Experts of a small language model.
Experts: 32 experts in each of 16 layers, 208 quick GELU neurons an expert, 2 picks a token, a sigmoid router.
Below are experts of layer 10 (counted from 0) of a mixture-of-experts language model. Rows are named router (the router's row for the expert) and show model dimensions 0-95. Each number is 128 + 32 x the weight over its row's rms, rounded and kept within 0 to 255. Numbers have three digits each.
After each expert's rows: a language model's description of what the expert responds to; "comes before" lists some tokens at least twice as common just after its tokens as in all text. This comes from a sample of Wikipedia text that the model never trained on. Tokens count by the router's weight.

# expert 23
router:103134132126163119167160153051117080068139145069128124109118128112179135168107124073108108151062134088170110131107190149141174135151130128137161125180114128141182101093104115131190115101149159190147133140170141113127201165113116128175092128140120122113176117081109124143080081188097123149
It responds to: Prepositions such as of, for, with, against, by, among after a noun or verb, followed by a noun phrase, like "contract for", "trial of".
comes before: " the", " a", " his", " her", " their", " that"

# expert 11
router:133154148135049146125149145131099150156081106131100143140149050156078099084159117026124128156067131141120169206111111095147089131070131085074126183139134131120165124139150078163093135159074121099095140096096145174146135159135132168086107191128105104110079132153073132111120124132067112142
It responds to: Prepositions like in, at, to, through, under after a noun or verb, plus blank spaces in empty table cells.
comes before: " the", " a", " -", " his", "·", " its"

# expert 26
router:120185088183079124156093150120111089169145185109162112076148099153201101070134149115129097135117127104139098136130080136111048148128157124115130132124095111131152155135146171096045076107106130143147154114093114149127123133108136109133145164098133178094170109123178071145091127121150068080
It responds to: Years in parentheses or date ranges, like (2021) and 2019–2020, plus closing brackets, markdown table divider rows and bullet symbols.
comes before: "\n", " |", ":", ")", ";", " ("

# expert 13
router:106131177128163190070099120150067060138131120180171139118116111104183139112085101130132080138141120170038095135173150131138102097167110121168147129088101097115070165175102179082147126130135104153140129133126212130153153117102170107075121107141062136180171127188090119058094138155196176144
It responds to: Colons after infobox or taxobox labels, such as Class:, Genus:, Water:, plus table pipes and time colons in track listings.
comes before: " ", "\n", " The", " 1", " 2", " A"

# expert 2
router:195123101164103156180136082128099101191169080155112097104127125147139133155102098155095124071094192156095101192088066108136123119155106090154178083077107158081097177107119158104119098138099125112174093113137163160109163070112062124097166130160110126152127150149138174115100165097175100094
It responds to: Common nouns and object pronouns ending a phrase before punctuation or is, such as him, it, skin, prison, competition, plus However.
comes before: ",", ".", " is", " and", " was", " to"

# expert 27
router:148044097118062058106140158199142142125144117145147135119111121095059098085171166183150146094164136123100124110097109120088117123128117118139169097149135113153123139098200169128093119101145104136129224092082128088084143056134134163173170154084059119104176069061180157136142107114129122145
It responds to: Second parts of place and person names, such as York after New, Francisco after San, -ford, -ville, Smith.
comes before: ",", " (", "'", " and", " was", " City"

# expert 15
router:077156139147166088127115122102132122116107084126128080098217095119117123135154135137073125111127111081117071094155134061173114169210074101083155169101112175126069168136132106155142083144189145136086137101133105116086169116189135102148166139158161151151099068129100133109054149101090114143
It responds to: Numerals in scores, tables, votes and measurements, such as 11–3, 294–125, 15 yards, 205.
comes before: " |", ";", "th", " km", " m", " years"

# expert 6
router:198121107164112155185132091127096114192165090160125089106137130147139132156109102155100124077103198163106104189079071108141125122157106105162182087086113164087104179105118164109117103146102135121177087112137164162113161074123076132097158130172122128158133157152137179107108172117178094100
It responds to: Line breaks, table-closing pipes and plural s, plus scattered word pieces inside technical or proper words, such as phy-tochemicals, U-ros-tomy.
comes before: "\n", "-", "ucci", " MPC", "to"

# expert 21
router:110109165071109174085198136131081131152139110113131107107158139108090173098101081127127127180156095107142107066140105103165084137108169160111152122125125181134159117082116124128145137125118146145160133197137140103148117123135167080167129073059042142195162161151137173217101153123094145125
It responds to: Sentence-ending periods and line-initial table pipes, list dashes and heading equals signs, such as ).", | Worldwide, - Own goal.
comes before: " The", "\n", " He", " In", " \"", " It"

# expert 17
router:137070124145099159116117134111127147100175112138059131152139117124128104194137097110136160121086130129091173200089076187138144140163164118150117087120100117139159015128070146141056135098168138131176116144156142132125129166192097154105154127176078124170138114058089147153175108122106083166
It responds to: Pipe separators in number tables, semicolons in score lists, and words in census or biography phrases, like "and 54.0%", "age of", "died on".
comes before: " 0", " 1", " 2", " 3", " —", " 4"

# expert 20
router:082115143065156075132137127138103124196162126113153108096110144152132157135134157223144110120117126172112126080134065143139053117102108138177126148098085097196142090101099060133112114155145177126140132093142104140081139176126135154101101137135062136153072123099139116123138132139123135133
It responds to: Final words or suffixes of album, song, film and work titles, like Night, Road, Time, Requiem, plus closing quotes and plural s.
comes before: ",", "\"", " (", " and", "'", "\","

# expert 25
router:192119095162110159181136081112087109178159080157117090096130131142142130155111098141089124081096193161104099183080070112133120121150106101155175088078114162091099181102114155103130099148104126116175091107128156158113158064119069125091168129165112118156135150155133173107102179109177096103
It responds to: Tokens starting a line, table cell or article body, such as repeated first names (Carl, Mari), score cells, and "as" in aliases.
comes before: " |", ";", " /", " but", " which", "a"

# expert 8
router:100134143120152100135140146120172121117145153103101160155132123131110154150118087148125076164131126146142097061154184141176135040116116161186122049109114076115058124166135180160129152120181119140084194119139182122122100142127138100151099105145122154071079204124161112129175127066172111131
It responds to: Time and clause words opening adverbial phrases, such as when, since, until, early, following, plus the and commas after introductory phrases.
comes before: " the", ",", " he", " it", " they", " time"

# expert 30
router:086109111142119132138106113165148127102147190175124136127071096151154068175100137083130078110174129112136125168181159049104169140135156168124108135135116138174118103149104092151120184152107127158106125145150175099120131114113204101181160129155205084137084086208123146110146118078101115152
It responds to: Line breaks, especially at table row ends, and opening brackets or quotes after a space, such as (, ", ==.
comes before: "-", "|", "\n", "==", "The", "==="

# expert 24
router:090160200172109163077136144115161162150115156166107143118162181129104074144162157125129141122190077153130078118185128154120146120108132158040089059104122180108127157106132149125077147110097171136120093161170102148162105138157126111148110102124079146102060118123063130154159115205142123104
It responds to: Main verbs after auxiliaries or subjects, especially past participles and modals, plus plural -s, such as served, launched, would, goes.
comes before: " in", " to", " by", ".", " on", " with"

# expert 3
router:148137102084118142073129130090141136157101098133136165125158111092165162146113125170186056165134098152143203107183137068076143170131142106082114202108132134149214107103105088103119096124161159138020141158166126153153084099093145071101089171152157147130167165169118153130128163074084143089
It responds to: Common nouns naming organizations, places or groups after "the", often before "of", such as Department, University, Party, city, dynasty.
comes before: " of", ":", ".", " in", " was", " for"